From a checkpoint of a small mixture-of-experts model trained on Wikipedia.
Size: 8 layers, vocabulary 32000.
Training: a variant of Adam for the experts, 262M tokens.
Below are experts of layer 4 (counted from 0) of a mixture-of-experts language model. Rows are named router (the router's row for the expert) and show model dimensions 0-255. Each number is 500 + 25 x the weight over its row's rms, rounded and kept within 0 to 999. Numbers have three digits each.
After each expert's rows: a language model's description of what the expert responds to. This comes from a sample of Wikipedia text that the model never trained on.

# expert 41
router:520486500529494516497453461442516470538525467520509461489527490498484482557499527507487490495476521462422447507503522521488501501538459495488512490513507511481457519505511506517493534459499471495472463457532497542528502494515498498527500523477471475472503496506525519528498488531474481542480482507504511542520491492519490468538523525504484497485516517490490517471485439540513501508483506517494490451478540484451494471485493518511504509489452524486498513492472503498516511520503493487510574481470515523494471503497499489496499487523514527510482520524505517479532518469535500495503536482455520423515476509494490476519507472523479452476480459481510502493490554528481454490512441494545570515463532501488544497521536485486513473509559515509508492465506532485523502495505531
Dates and month names. Month names and years in dates, often after on, in or a day number, in tables and prose, such as July, 2018.

# expert 58
router:476527483513474490503497496521524489535535546465551450494520507490512498509446487483460528460546458484529499479487523527479510545501505475523494483508519543469517475509517508522496518491512511518510544513480503492525457478495519541480500491504530528471528456522534492494527505525480492480462487504477498493487468521503515520532459559503453489533484483491511489481534499502527491555499481496500453497508527492504505528513462521551493453481474478519489506513448499536529472498491507544426491483489457502532530475501505480506515479482478510497511481479473500483462507487522457487499470489437475522465530510502482486481544540541453533522491498513547534487502492519513507506497498481528497480515530522527527496472474507512494525482523526562493472486524500508509439541486478
Sentence-ending periods. Periods closing a sentence, often after a noun or year like 2021., plus closing ". and the word of.

# expert 33
router:508490524510520505497525513483530493491455535507493470514497519504502480518527507517505458519487468428518499462488513532521481502512531491490489507516449475483494499501483521534529497474493506516496496505565496470472464485533523508511492498493508498522523502533423490530507503509491473536504505515501518478499513488468508498524510510479472498480519524497485496483508528543499499484532492503520469538517486489549532524495459506510497496515504450466457509515515500522490504509530481451496450467508476505482470499509448592520464501486501449523511500479486549511505521489490513502465492492521536568512499532510508554473576488514475472475532509518474515454502445494463435509511499475518465516523550485515503473553481511520486504535511501507477486468537469487500479487483518
Table pipes and opening quotes. Cell-separating pipes in wiki tables, mostly at row ends, and opening quotation marks that begin song titles, article titles or quoted speech.

# expert 61
router:504511528518527510522505523476508520542494514527531499431527526473505498502456508474525525494472470455468465461474477482507502509515492456524479509501469489502523500524522478532586498483511536464436495479500465494476506492519521490514479500476478500530512563516501504489487511529494519483501522510506487536528498480500519524498483503512524449485502485512532473536542483558523483522487501480480545514519490504473475499505498523531478493461469543532456466489495532512503545511497492482509495504478536527501443486483500511479498501458520498502476497572530508491506485519485529482498532510501517460520499492556505542530462502529469487510461525499568515462508494510485436528496505513517526515485554479480526544499506514507488513467499527498500514502507546513467475462499512
Field label punctuation. Colons after infobox labels such as Website: or Population:, list dashes at line starts, numbered list markers like 3., and table pipes.

# expert 38
router:519486472518519449527492499520503472524476481518532524510463503498513499477506525514514486486502492551533511497486465503501501474492512504508501498475471546497504520505483434497490419488476506495477534462494488493525514493496471537555485482466494474476481508515519506502499476453494487542508540496462517468471452508480457440528504514502442504570480483475434526540505500494496458559546487507498507524500464483472490548552499506439502504497497526552512514493494492497530512468482505503494486449508532496508559487508452579488465518475489468524504506505476520501485498517469518502496495501498513516499525489515472503494504497522471486496482482521520512480523511528464469493493490513485484496547444536509490489518500467509503508500535533482482471494511500542523521512514494
Foreign name endings. Final syllable pieces of non-English personal and place names, such as -ino, -iya, -ka, -ji, -ek, in lists, tables and biographies.

# expert 14
router:473482484518515462498493457494509468473503479529466489482508487497482502516516481465505544506488496503540477528485529510482448517475527533475519522532542487519511459483468478465500539490488526481515486505470479514517464519516529510500514517478512486498497473493497432442516478516501516544541516566488490528530512483531514526486518504463485508548517507540501489528447521485528510506501488521500480495496453505507487479461479535498493457463483472480464496505497489496468495460486499483438487481485489509505524520487432479458532526478479501481496460493507443524464506520468484532521493468478467516492489539502501481513498493501477491533483520521520456500486484467511509522534454542551504521491484502451515549510529541539509485484426481518539518497495484514496494485517510
Heading markers and numbers. Wiki heading equals signs (==, ===, ====) before or after section titles, table divider rows, and count words like two, three, many.

# expert 17
router:478513492448495507463482512498552491500500484478501477492489490495487525548515482517498489509484495454475477532479484529469497481501507527523476485478526447460534454461504503507474511496505477491490527514465489482454512507535547494544513485477480508496548528500472481526449498552503515533490504482534459499478487492514492477516522505496501452503521478481469477504502491526444526561503489486515484507486507458477527570468493505498479495508522534471538512510468509502468490548485472501507493500517490510498494497473548408472470506495499486478516486477511490531533501492527482530511480497463524548486526498516539465541531503515545452512511522506506510494474535509474448540502480509485527501511539473458493470470481471531536478467482490473504453498502500467480484507524495
Table and number punctuation. Line breaks, decimal points, slashes and dashes inside wiki tables and numeric data, such as row-ending breaks, 28.28, 2.4, N/a.

# expert 6
router:498493496486475503493496527509508531482505512501557497503508531519547491490474538508542487494479473493534517461511490509502492508488490489529487511502462507517490502504497569479523515475475501510509473518540490486502516492511492514517536501511470505495470560474474537478519509498491487528526498478518467485517489503521481478495481511508487546501503478526514485500492500508482495440516504479551491504499485503503483477489502518518455533514516495492500544493541472505488501463509461493546555498494525475488498489484504539496440512540497470518515489498501559482510528519509506497531484485498499563506502507518480554502475498516433507486441512508520521484491486496475377545486492487484491485535579518477502516557493484502469518461486495497447487525510440466540506498514496
Table cell separators. Pipe separators between table cells, especially after a name before a team column, plus semicolons and dashes in chart rows.

# expert 13
router:500508517503503524488501534487499496480488510495465468507527498491490440487448506497544547512488442532500475469491533510475523510480510512525525510478496503510499488483517514501481500532496487498503450484548502495498469550512468441516494505455536466493513505498507465480504483521528500476491506537504487482509515502533503461516489502497556514490483518522488495513527535465499503490479464472470464510495516502498510462518493504479488523495555534505491485487466491514566535524512458480483490523513495504502504491528513454524504525490487480498470487507496479498488522547533478507513477492492514500448486489460501514520499519481464514516459534471542507531531416461520591510533520503518525488478494510500524494494529507478485507486558512483543506531492561543553515525445471
Plural head nouns. Plural nouns and the plural -s closing noun phrases, often after numbers or determiners, such as 200 people, housing units, valves, departments.

# expert 29
router:491511463481486476507530519508482486514502498487459459509507491493490511504502485532510489503519448501501529534533477503502456484518478510514482520492509480519494492520488505492475442519488487490501522529476498485472485528458496484500517506488476514534511438527550484515496505504517515519462529486472514482491542511543529486495516487477450494499468519485489484554520450499475531510543512514514489425463485498528546571534494508502531482408489528499466509485505502490454519517503475492475455499492511503500506497466506462493509523495443492500464534466502492513530482483549473527460502497484496481456540488489501489482526506515554484481489527457445475533499471533482530503483493515440461473478494480526515492512541514523517516480510529522528485507523476491511504512451519
Coordinating conjunctions. Conjunctions and list commas joining nouns or clauses in running text, mostly and, plus or, nor, &, et.

# expert 34
router:504539496482467449477508542523487503453475535502473558506509522510478563438518467501489489482537510492506470536494487499533469466536481495470504519514480475550498501500537510515458492516548486492533478498487476536494475472496512463493486520479505489478459523474541489490511541466510497476488471513512524498510481495521459488482515485463528521483498487504480511512471506431494487555490497438499495492478505471511493455494467489506506485506516494505518527520478498527505514539503510446479521522514467516528514501477527481503522452511519517498491470513500430528483500477538505436523507509500522487518476542504482500474486509471485520519521527514477504512469532479541457506504497503524502547510495508572500489491534509517542483525497442484521510500478502454518478526537521
Table headers, labels. Column headers and field labels in tables, infoboxes and section titles, like Location, Total, Date, Votes, No.

# expert 5
router:493504498543515468507498513505479488509479498510450557499520528509492481475549500522513486531470530487530503482494524511508498514503453523520509537486539509501503524489474447491473491547538505526479424496460497469526482482537476450492522527527507541534528412523530559507473530496511509495494488494519518492500500500551506519462510469489460474536463495474488474465473516508472467505484487537491544463494509509463466511458530485500506496585518503497512478522488481504471518534499500487499521545495486489519487518502479526520493501521525508513523480472517477514471518465523501494507483468496473502548497525524516512456503466525485513506517517515429490505525445485534555489516515526514530505503494516529513488543495503521510530502500479510510506497534517473495512495469521
Short capitalized title words. Short capitalized words or name-starts in song, album and film titles or names, such as De, Me, You, Get, Be.

# expert 55
router:479527493541519473466476527510523508537520502476528472481467518458514475497492484532524485512517506501499520510509502504495540474506484497481464514514504445483505482492528491504529566502519500519482552500494489506522503510509511469433494523519506519534562531466527508489492478482515530484464502493473469466482446526509490515481428469465502533498532459489533509462480490469513525530488513508508525487547506499498463509580539466522523481523492484525454529533466522492482516491480482516481530494487522519471501501475515515514489431481555495534506530452497495485549489475504483491491535535499528500455499518497490476534510478515485488498490482486514495514510532505522608510484488491504499511543479491507498502496520488499524474514531493525499475470514494492477468470493497
The preposition of. The word of after nouns like group, number, part, member or Baron, as in group of entrepreneurs, plus some the and New.

# expert 36
router:490464488504498511509496511450503507513514504495415546513502528535435510494542491519478494516483523537500495510462488489513464521495536523468545511513421510499523483489541511494459485488438530494502476505537487502532452519532514479497524492499507498553474529517490504521462532471457452518500498460481497537511498500478492494467519489530510517431493508532479515527486552505520448473468508513481489505496504499481452511480484487492511470507470499483544500475475469493497531515475519466493484532510519522507480494505485521493507516502504525482506500523490491501491509485541466491506518470499487462547494497486510523503500491503499535492496496523430534502517460497512478476494482547485526452486478550487492502530537502470493508428505525494499478543505503476541513481502550
Proper-name content words. Capitalized words within names of parties, wars, places and institutions, like Democratic, War, Union, Swing, often in election tables.

# expert 53
router:515494470553469519557522478442468486564506515477486481481479515519502502476537538519517466505483524523496530510507497515531478469500496503462504505497498516461470508508540500517438522502505469496475511510535480505502486481506498552491536498521518547464472473549525537527493450507480526471471505482508462466536544489475509476538532547539469453455520490525516530500464471547540492554479513487488493444502518495503469545477512482463525538526498475487511471517499512492482502501536520476501502492521499476490477552499486486518496516513516561496491475472500517512476498498536488436521531511550486542498505490511485483525488461496530481519481489525490493477533494505471518489517501479515504500510491526503503487521478495517506537463507475508489501495555498490547521476509507
Pronouns and name-starts. Subject pronouns he, she, it, His starting clauses, and first pieces of uncommon personal and place names, such as Pat, Mir, Shir.

# expert 43
router:491487497502474507518504450503510499501509512504541504493487538510488500518502519559475548517499464501530488511486482502493497496474546487532501586470571489500488514519490531496523508522473556469525521489557506491517512471510476481509509530505494524477478480494484463499438508490509502482537507464522528521518479508537483482506492490456498488580504480488493470536449493520471483472509513501501511501476509484511492495490516490507517515511459513500478492537561517470457509522506481481508571513509494460488457508515493501478481512513456475478499492462506493482517499529493515527484519515508488467469497525500512516513520488538511459473515479496505504522507504474530538469537509474462510496484479493475492453499505536551480523475488473581479488539502508488477577529533489
Function words before verbs. The particle to, the preposition for, and auxiliaries or modals like had, has, can, would, usually followed by a verb or noun phrase.

# expert 12
router:525477539507496522509450490499512497502490521496477513538526505507521482494468509507486522515535498576513486515510520557478523483481478492489488485527470512516511500493506494509489513505525504515529466536521499485497509513533462474510507479482523465520492522519495490503474527518485527524485460499541504495516530493476505496509472494514580515508447496521461528495509519453493480480511482468479445527488527517512481427516499516530488536420535483504489527502479480508533537500527467500497480476527501515469495483498487491537490483458537470505523467550496464489494526500514506534499512464495500505491473517504501495495558473471475508519506480518543513463485444521518572487509494523529472472525525505486461489531509517498493504484558533477508488503489554546516490552474546
Common nouns after determiners. Singular common nouns right after the, a or this, often the text's subject: the album, the song, a number, the bank.

# expert 20
router:521512524510506485466491464500477515463466436480444543519519518499539524528474480505557497489509455493471572495504537508501522482514455495486500456510527497515516498492483497485524479485515491473536494494484499495457506527523487483535507538506486467452497541538469478488526501505529510472477507512513498521541467511489463509483481551518503495532523464517491494483477480543483530462499510424503503470487511555467537545472485522525488496455493488500492512510486522491522465547504502513544486498532508463488535523479492485483514498525474478498536507525489506454467510516458530499496520503495509528510501471485505476513439499496451481485498501505512473486500554511492480503493513504529528488512480504523443472527507520511469515518479479493497475508541499499507457459570516
List and table row openers. Dashes starting infobox or list lines (- Labels:, - Awards:), pipes starting table rows, and opening parentheses before country codes or notes.

# expert 63
router:511477478463560506552519466502447508450519500509442545513539481544495482506526446529500492523498531489562481454502520507495503575525562509499487511497515507527492497492548494501530510494507496499506473524541515469498504505508492523458479476492521518507481506484497508478508504505490497504481511494477468478503555495471520511514483484472577482493520513492516493484515488453479491475468515491489507477523519508523518484473478500520481490468493492507465538527479478524499518535536495506561462519496512503512482519474507478473509473501511515578501500491472515502514507535493509505521514509491511517499497491506542459505466535543537480539494526511481519503513485479523570494495504494539494482510503496470488480511476501509505537503502502523457501466498547521425526544457531
Verb stems and inflections. Verb stems and their -ed or -ing endings, and past-tense verbs like led, won, defeated, such as incapacitat-ed, result-ing, directed.

# expert 59
router:526493510518487483500485493504472511499459472520452529498526494517496487436507529480486502519492487486527449522509508552511485498509539461533508479518491551518523503487515518522511500487499517491479461529466500504485520456472467500488509507488551497450472475496514498496531483528493519525507491496496482489503504495533523499470522483492515530415462458524517507482503518505488449468475501468505499447529531486488513483462529490536493507462470498503478564524505501528490558483528471501486521522496474514497494481517505469457515458491526555454508495492495524486498506500542472519530533476532488465479470480457517537495497481468497537521491490505476484479541507475515548442480520462513467452479493532503513494538500464500505503511564540481496464509476529491518480464494505
Suffixes and role nouns. Noun suffixes and role or section nouns, plus initial As in lists, such as -ation, -ment, As of, Majority, president, order.

# expert 60
router:528495505509528484506518495487483471516479548545546504478508477498487494463510516509476524487495489483498485474525523511485484523512508482517506516506447514522505518483517531477549464542527541530484469501487510461483485463489548527490520480475470486528508479480527442498481524505487490523535508471506516462485489519519497538488452495511479505459492465517514545537534494496523522521525512544508492503506500502480493563479454505541520491476484515504549408457462553545568511512521479504489516498454486509528529473509496490543499491509483476503480460492506491503497472477517544504494517506484497508502517508492490511449509485495454487525491492450483510522526499545523537491452486546523492498502547518494538531495512546518496502469480540533508516491531500508459512522497518
Agent and role prepositions. The words by, with, as, via, including and colons introducing an agent, role or examples: used by, serves as, such as.

# expert 2
router:483491497464459536537500505460505475546503484496490462491504489464488497539528471473471497466497482436480491497514537467502496503508557497517518490465512511512491488469547491512426453489483482521494509505453525481533513520499458504515484501502522534479513539521498489508495493512456522456489508498499481499475494549505538499528489508484480463551506499467486550475465542529491503485503503523473497504478542483504528471502508477482553481451518485477511531516453503510529497502506513522468459518505519485485470505499512531504517551506508492478511481483497466500562520458520479543484480504452486481490477509495488503452541514436495477517538515492505527527525516505516471476505513503516467520499552508512509501500466546487483481496486552493493469484499431493495468513511463
Line breaks after sentences. Line breaks ending a sentence, heading or list item, especially the first of a blank-line pair before a new paragraph or section.

# expert 52
router:509481512480495525455484532492509493473480520460470517510512495495515493477499549519525518499529531489476480516519520524480563482490503460513490483510529486524487522480493467505522486495503479491483500485476515468516525491500517477481512518485505508538479532459515500491489479514502489513500466490466480484468527478469518497521526511508564547480467515482470541505518496502498501463509522474499476490511505519488508442511536482498520545477505520506509518516534498482527545522534464472468512490504530551483502553501479485489508473472518525496503500521473529481479544540501477537491514495534455450553464472504532497470543461485523509528453519525502531472519506546515552490474508462515497463535485466471465501502504549475491430494537525477517480522459522530566486526510540
Role and kinship nouns. Occupation and family nouns after a, his, her in biographies: politician, player, lawyer, son, wife, father.

# expert 35
router:470492516507487470502494474469522473522471499455432483519501475490490486476526486472528496534465458503504519505493525496460480487498504461516487523503510476513513539441491470510525460523496489526518477505447502494479488554523513540503522509468539497472531447487506465464521512468491498497506522519534552487495505530507470506506475510497502490502505529465509468463479488503478516494555472505519517507523524474500507581505489512526478463477503484454461477503500512497474506527519474503512437514488483520522500509481495489539476499487474430509513506475500536448495493471442465507447506484478519523502520485496500559454487500503533511465511516485505521495505494495483514502507484520482481429459517539504461489520449542518460475510528497513541487502513522486490507497503521
Brackets, hyphens, apostrophes. Opening parentheses, brackets, quote marks, apostrophes and in-word hyphens or slashes, as in flag-bearer, You're, and/or, (USGS).

# expert 21
router:528520495497550460477495501507481493447494497507463546518490505519487511490479475523504487531504510527525488501506533442487550521501562514488487515516520474524512504504488490490559468506513489501547515503518526502504507509526487451411494495458514485525485433474506481456469524504462500514489493545511486492522537464496523474494513520509482506506455521523480488485518438501489476486465494504513486514525497517493466425474460542519534506500520489508520480538498469473574543498492481452521476480512485503512495461489480499489479484451480514516473440516498524518497525499482501511507505514509527519508506483513519460530464481514509542465507545497500470473478487487502517511538470504501474497462515481502530501523469512502487489520473514457504541508466515487512506498488555
Descriptive adjectives, word endings. Adjectives and adjective-forming pieces after a, the or a hyphen, such as new, natural, medium-sized, free-standing, lossless.

# expert 39
router:540495511487534512493484479476505517526541464513510550488520483494495484477505516466479482493475532480454477464519485517497510491506478537468506427488486477529525495422477525471565520508557509476461481503496471476503500498506486540493502493503532490472517541486493492478484491465472484466528501531516480497486499512540509502496516482513487527449506488481539470511453502505460463558509497519507490558507525460533538592507484512526474528537511468511538474529543508521494522500525490478478493506481470455484504498499483515536546495501501537489489476510489494497511513471485504498517502511533503489532540497492462515520498493481518492506475476488531512539537470486517449492535511454457515469537496493506504498517510505501509508479507495496487535517456440497453499485488507
Non-Latin script bytes. Raw bytes of Thai, Chinese, Japanese, Cyrillic, Greek and other non-Latin text, plus country codes and symbols in sports tables, such as ARG, USA, ●.

# expert 4
router:501495521470506528541501489491462515517502460500502433475489520476500475504499509524523537543495520536522492464493527493500492474491508489473484454482511504508478512491499454491528504509529498543491494527486486509475464533467546477510524520483495501509470444465493501498490485520498570452521525491538533510524465512466500503522491450512515548534506512526501479470515474480460502475464539502500513448468506521548520567545469525508487482470474482482452453507528505510493505510508500482503458522479491490508487521490516441557531494488521493471487526489428502499510469485503482510518457514492485506444454481515504510532441509478522480484506473490478450488507507490516509517513539516545528507500505479496509464503462529496491535519528484464501489506505489532508486493461505
Final word-piece s. Single-letter word-final pieces, mostly s in plurals and possessives after apostrophes, like lasers, master's, Sechs, https.

# expert 16
router:463478541484525518525478513517496490501498484519477504521491495511488500499494506542508503542493489529500545476536503534472488509494511506460506445520548507475479533494510492503463490493488500482489546524497510522483459556543497547535465501517528489503471501496491484509478487541519505528498512526443526496466462476505485515488524492469444490527472572475487521480530477499493459492493518507500492486508457512510482558545488546494491523504503519520421495506513486521463515496522501519542458500525513518495494477479506522526514502451495481578444513495501533496519494495494492539519491498490493427454524468513515503494505490462508485454550503457497503460512545522488551494515542517476498505498479461464474505514510493460497485502490479531529503497514480508515497528505496
Foreign word-piece vowels. Short vowel-led pieces inside foreign or unusual names and words, such as Sham-e, Pholla-in, Grand-a-ddy, Key-es.

# expert 30
router:512509521488492465522484496480524483477503477481532523499516502487509493499493467548504452481518551515507546512510492485485526500487507482516488540500530511478504512510444510487501485512511528504505521489570522518496467498496513526451523487516511518532521410432500481520500500480517541500481524499506503541502528531528501516531545495484476507525517468509512493515529486503537524463553478484547480508493515510522515471461490488474506468497451495498478561466537535496506489518470452521514409496466476502531452460504523536505510511530512479505470541522482499502537511514500506499501485490475495507511502482489476519445510497494525490519480454507509497495486493504499528508446536450520499509504486508533499494536494499556461503543453484501504506493484477519482482510491444
Determiners after prepositions. The and possessives their, its, his, mostly right after prepositions like in, of, through, to, starting a noun phrase.

# expert 28
router:504510495552536456528545484546470498469521508513512512480450462514478503483510486541505493488554482537532499490492495490497478535498527495480520514511472526476474481567507531516517513550496537488555501490545477505504512456534536484481476489513513494539513453515511480483464465441495434518502481463519501502521485482462484538510523492491506494495476513527507462547559505458484473487526497475498523509503470542468484476463425498487518487459484527511495518490499493524485481514494501518450475509455528481516507555508519505539499474468475528496502491506500498532476501479527498549484484498501487517523483501511525519504524512534473468510524489495509498531445450476496486498495471506512491523486448458486455528526476535529499513474484498524487498492486510507503516486508486
Activity verbs, article a. Past-tense activity verbs in biographies after a subject or where he/she, like played, made, built, received, and the article a.

# expert 7
router:506552479483507489463529470476498493510515495517446514469508519515496488472514488442474500486531525534490462484486523457540537477487529513534497502514521473466518511510469440472533501490500485474487521534508503481494508460496504469442509503498491470465493444505501481463525474514461495521549482534471523484488542506467527492501499503490444540538498496509497500488521407473515485498494510548499477499500516525519504418520505518522544502524475486488497450508483496506556512466476498480474528477530508542537534498497533445514507485476524520507540506496504519475490510500510501450502478523519540444497479505506515475494477502526477511467510530483497475479514529478487483505513494507521510493514486521512514517532479497467498476502518515497504504489500490493524482474468581
Nationality and group adjectives. Adjectives for nationality, religion or domain and adjective-forming endings, such as British, public, Protestant, -al, -ic in Quranic, acrobatic.

# expert 22
router:509521525469487457487485474525494489459526538528452503504484515497477486541492522511457495502474458511540484484481535497467523533479522526487541532487517483477499472467514492495505503519535508513518510488539472481470499552457488510505539526514551496531459449456520510527499518501515519524540518517503483440514516495541458527464514508533512514467434480496516486491468469493502507498497488522514465484456498506527471450509493524507446527494473539506499552533526497461541497489469479503500585499494472512524493532509498501464473476507499506498499460510469463494529540482500480527493470473491499463518490543503490506536452473468531521497519459496495503516497531493522528525480521505499525545487513497518482506490504520504476503476526514503473530471444510521471501487507492
Directional words, 'to'. Preposition to after verbs like moved, linked, referred, plus direction and place words such as home, back, north, off.

# expert 24
router:486507491492507513475495520512549476455506530508522532491501494508494502518504538510531481499550480515460520496491484518498533487529500504543501446517501545471494507430525499529524483519489506498467462473518489491479500483476470513531518485519496518485497499521552539492526492534514491527477497506468476500526552492489534472496524489560494451510466511518509500492498492500498496490495495501503519468521529532489443631481502521502449501523454455494531460477458531539479506512508512486473555482531533488516485490498509505487526512456485516498482530492492483506459455482527455479504526507499540496465561491499484494546520495521502478502512500540512510503468451510478544524489498506483522487497497529491551500498521489486497473523490518510487498499473493491520484460488490
Personal first names. English given names beginning a full name, such as John, Robert, Steve, in cast lists, credits and tables, plus initial periods.

# expert 19
router:513517511476507466477529510524505489475525495512498504541514472524495504498569497516515476454490501494500519443495442483523493529496486515530514497510503549499484518473484537495528495507535525490529505485548512468482487552497499537477460539506499482484477443529484496507519524498446480501454462527511510488520533509531533498481521480456515505493513534478515460523488527535481538493476464540489494517523490501483474428485502438494485507453462507502497522498516508497509480502492481496509537510490542477448468553497523475509509464532505513462518513474515496477476518500469489514538497492541518455495476528495494506496478531493488508524543489484508516518492450526515550471530501485510570534485439486527505470536499512497508522543492498527492484525513533512530521512517482
Verbs and prepositions after auxiliaries. Past participles, verbs and prepositions after was, to or were in narrative prose, such as known, returned, took, over, under.

# expert 56
router:483476481524480507501483513518524510449493472496471506491535472518478515465485545505560491466538507516435528507483522478492500487504466486471488493531472505540487511509533496535464485497470482504461483495475492511480491518505513479501536497508533461485511559527513477508492473481513477532515512472475508504440444519520520469481488553521558527483504512526459520501500513492536479497507492481508489532487491428509517429502535485483519517517515483482510528484512427515522566538519500499460517493494514526519521497515482468451513494527482519486513495546483501484493528515484518538471491486480477450529482494481474492497504504459436479513454513475484512515534473519538526487495533488505504483511479489520516508511486537497516478493523507476522484496467524537549470485478505
Institutional and career nouns. Nouns for competitions, organizations and careers after a qualifier, such as season, League, University, Championship, election, Award, Albums, often in headings.

# expert 8
router:505481518486493483508503498457467510483483501520466494498501474515489478485480507489485499522527487556526492521518522513495513521516514498508547490503469512525509506433535526495444453525519499524522501519522495485538496539497492462477514522527582480481508474467475471504474487495470524500488503526511451460505565498483492488503504492512538519456465531504507530474493506493453536505469515467511449488527536509515495418487470497512505550451510485501503518490528462492501505497530459494459518523502485541466486507469493490459489492493493502473526466500477505510502504553545484488524492505527499533457483489476507568495497487499507547527491497463545521485501484493484541497478474485510504472486496469517540504497512504474484510512571523534529513509513504527543531469470509
Common concrete nouns. Everyday nouns right after an article or possessive, often the first piece of a compound, such as war, car, fire, law, hand, health.

# expert 37
router:488458499520482498526500524500492483538487525520538532498486489524505513472501486495497529493480483449503449503498457511494550516476420518501467489453471478469493510455494530469478539479496477500467545502443501497486489453545523468507551488490505514509498428485507499488531473534506495512517473489561476505452534497480511502516518506485491559516487584506484513515546499510491514520541490496506517487515498502531509531475518511517514497449427552472523494491506494513475487510462454488535473518515477525493490480437493473518488528471510446513520504468532511483534502456462525514495530478494500475451499492482516478480507503473478503498437502512482492473518478500492495489492494504480490497482470511521508503537507483484504520488497514498524478501521486496468525501505481
Commas and closing quotes. Commas and closing quotation marks after names, places and clauses, as in "Portsmouth, Ohio" and "If, however,", plus but, who, although.

# expert 3
router:490496521490532506508485475506511492514454532474547480527510476499457484523446470470511503485510484503524464506505486531523506482493505519520532529496511472490465523509510503472479526463518514455482470505575536507545533533479488439471507521477483513494518480477496535442505468500510520501488515481467480503524538494484517462491564484496559476475485479510488482476449491493503512504458526519454492501494493539489500443519495495495500510525568476479496507461529482530528462490474531552485515505486499504436495525541505536525506523531512489524499513480500472493506457493480508463501526526503459542517500489519538525530486479498458506510501517485498507532490501470509417494506533514525512495519496487510473506461499472483466534512490484479488537499496483546505513485474484
Standalone table numbers. Whole one- to three-digit numbers standing as their own token in tables and lists, after pipes or colons, such as 29, 59, 43 km.

# expert 62
router:505513501494508489514477487519523489537492490485573433487531485482499490529503479449527484513495502449469449516491499492509499484497439511470525549522505468505491512505475508505528530499511516488491483511521535504492503531498476492450486518472449509491477451476486511461514474517516524484486498514502527500468469497539531536506511481470530503461478463476515504490483509483494528451499518533464525534477496494501560495520510495525510480502521459488562499479497516476499517493520507530492483485511499504486511511498526505482514516510502503509487503533479475520509492470460508492501523507476490544469479514520555575488489511449466520513483480501457503552497516432499390493542502527559503489477499500501515505520501505481494497512523498500503493500468498541485552487487465
Digits in tables and stats. Single-digit or short number tokens after pipes, colons or semicolons in tables, scores, dates and statistics, like 1, 2, 0, 3.

# expert 31
router:505498513514521470526496481490522540487458492445522516510461503502475491504479498451526452478515479469465556515498473495524460501507535495476480468500532513481515468487468470490452509497503533461472471528498490522493540517503497509542519502535520525488464549537443544517494526483460503502506490491502480503529499452502481454489486528500449476479546487503507491527569497473519509498468529477524531512476518509481489505541542477501530506457528495505548510510475499508486460512495472542512536504498524483490514475490502467513494523559509500479533581494495534524489490515537483518513515521525489477477460478521529472498512517517495491481501487494515477519536490502516465500521502487503479503528507490504515497509517466480517412521468515505501526501525455491484453493538485
Line breaks. Line break tokens in structured text, ending list items, infobox fields, table rows and headings, as after "Kingdom: Plantae" or "viola".

# expert 27
router:517501503482472494516493492531482505486459519503507488497475501529518537517486507483539497513476533548462516534542531478511491483469475475534479477476558484486526483483521498535593536511519511519536496476468452542501477454443498458506481526489543473489472500463455515495503464467491512523527498456524518539523486478490500566479492519498533509465522470513499491545545487501528508520515509485509522524497494498475494443523522506467512500491472522490520509540523510507502508505502493492535514495514492520507484516537462486511453449534507537478468504521480524532474483510485508510508501491497493426499504533501539530494536492512513503489526477488482488515475514485473490467474474453529500491522471484461453507505550468553505490523513489526506513508471516528511490523532503
Determiners and infobox labels. The words a, an, his, first, only, same and the label words in infobox fields, such as Born:, Former name:, Time zone:.

# expert 0
router:525516521483543520527459502462475512554464512551490518470527527511490517520483434529473492501512496534486509469507474524512486499464504538477510488536452492477511467491502482484454498518501452535487503466504514528521493514511479490466477464527485511480520482550519539545469482523486465481483480489494482504484508495493490481523533521496493475492504483511517540530520507514511514506490511488483506478536472491517486543485491469471525547561482494502493482521509536500462486443500507517501539462499544456448490479475525518435478501540519505522529470476505506448525507524509469458494493531515523516524521513491492531492478486542538498499524503442506474524489508510522516483536496451488500479484515492480484498513543495454486554483459490513535515525527503520544503526532518
Word-internal Latinate fragments. Middle pieces of rare scientific, taxonomic and foreign words, such as d-oxy-cycline, A-pha-enogaster, un-phospho-rylated, around species and genus names.

# expert 48
router:470439509506445502530548534441466478523528503498537494503515526481523478504506489525515513494472511514489470494546457456516473486488518506442485487525547508526483507464509498520483479459531482517523485508491481515519474536488495545534496517507474492496497471518523524516514475515532508474500440497488481483481504501491519523463525484465490506494541498501541490482513530516503503503504525475497475498495520520464507509487533504509485525538534492531497497503501503494518452497496508501500550540523497526454523493528505486476518495511563515523515476539531505471533448513537489470490497481487492467483464554494525472500508502439570503534494534441484502497459476483476493475499518483496477527521551512460512536492508523482500535485465486503477545515524516491559531475509487
Early word-piece fragments. Short consonant-heavy pieces at a word's start, like rig, nick, Al, St, plus well in as well as.

# expert 11
router:516498507506503496478522516512537472527520476520454506515470525541499508453507507489471536486507520506480495460485493468515524524501485508494507519538446505491516514528496512457453539496491532494429508539498496465504480473545489469479478467521483492530515529552477492499511504469498496540488511481505473494487497505503544457486522469482465499518513505527492526471444511506515499463473491518486509504515492482502468459520515488523536502537489468504487492519437492508558561475501483459550475575514505488491478493527489477514513511486476468441479530514482558496486537486503474521500473492503521491579485462501483475485512495512495529503497519493458504464524470489498550479518487519484513504524452515539512468498538493495532458505521506500490501510474516495507558476501491
Institution name words. Capitalized content words inside names of institutions, leagues, awards and places, such as Technology, National, Street, Arts, London.

# expert 9
router:462519467489511522518492490491570503503497516494536508499481496501459483506475497464506465507479490418481395474495512461529490521493462546520501557494459498488474531483529489493502529522489492481500506492534499500533491532495500440423501494477494472490522555511468488453543477523458485469471496531451483487500505502501496484515544486549512472490487478475477506468486500489521511538501499553496516521492496460516522488480514498499515494528493496494492499467468455526487483489486505510531478493496508501493511518510510487469544511509436495506541469456540491496439464507481488510476520526469475519534514496509492506521526490494466514498509527517489508506495510492494504464531481497489519541496469498496452475486520461509496460508485489498514510481455473485491471504535525
Digits inside long numbers. Digit pieces that continue a longer number, such as catalogue IDs, coordinates, date ranges and scores, like 983'95', 1825'–18', 43.'23'.

# expert 54
router:509527497506506482511503507501474508518483488513509533467491442493517480524498535510490491500497520565504508521537461525514512499481478494500520488481434518497477505503507491534499464434535474478496512475518536488504506540503456512505460485472495491477444473565460481504493480499476468465521491494496485495467504502505493449551524511500457545511492527489459539462485481543492487534500515520489503551505464506447502542482507487461537515544508499536529467488524520492517477467535504541510554467492514489472521481518493527508548530515549521510512478568528503493503495524507500534506501541481544488492517480506505484496499500521515475512524490482496503511485504537480534504474475500490473521529535518509485510530521493534462493493467476466513465465562513498494542516516529
Consonant-vowel syllable pieces. Mid-word syllables like ni, di, li, lan, min in long or foreign words, plus the verbs did and does before not.

# expert 51
router:480502483501505478505527501534500503531521508515516505466456463498529497498497529458500488482514479495464519443469449519493537522453469503513506517433464552498496481501539468530468470498497480509500456446504489527448465499487468479487473467478521484497518493546496484495498518509521507517502541504477486504494489494530498482511482515527480539501504511515467507562488539480521474493506488468490510508513454514520540586479506493524487506446500492505484532490497489512494516466504494494481510493486510510505496464443478493501483513495419506520541477532506528532485544475476543525472496477518487490494508466507516479492511509586505504493495457533495543482523544490505470465480477486459522493495486501459549536525512523525489494519498472486484501516482502507501474514532482
Taxon endings and closers. Latin species-name endings such as -us, -idae and -nia in genus lists, plus closing brackets and year parentheses in citations, such as (2009), (0).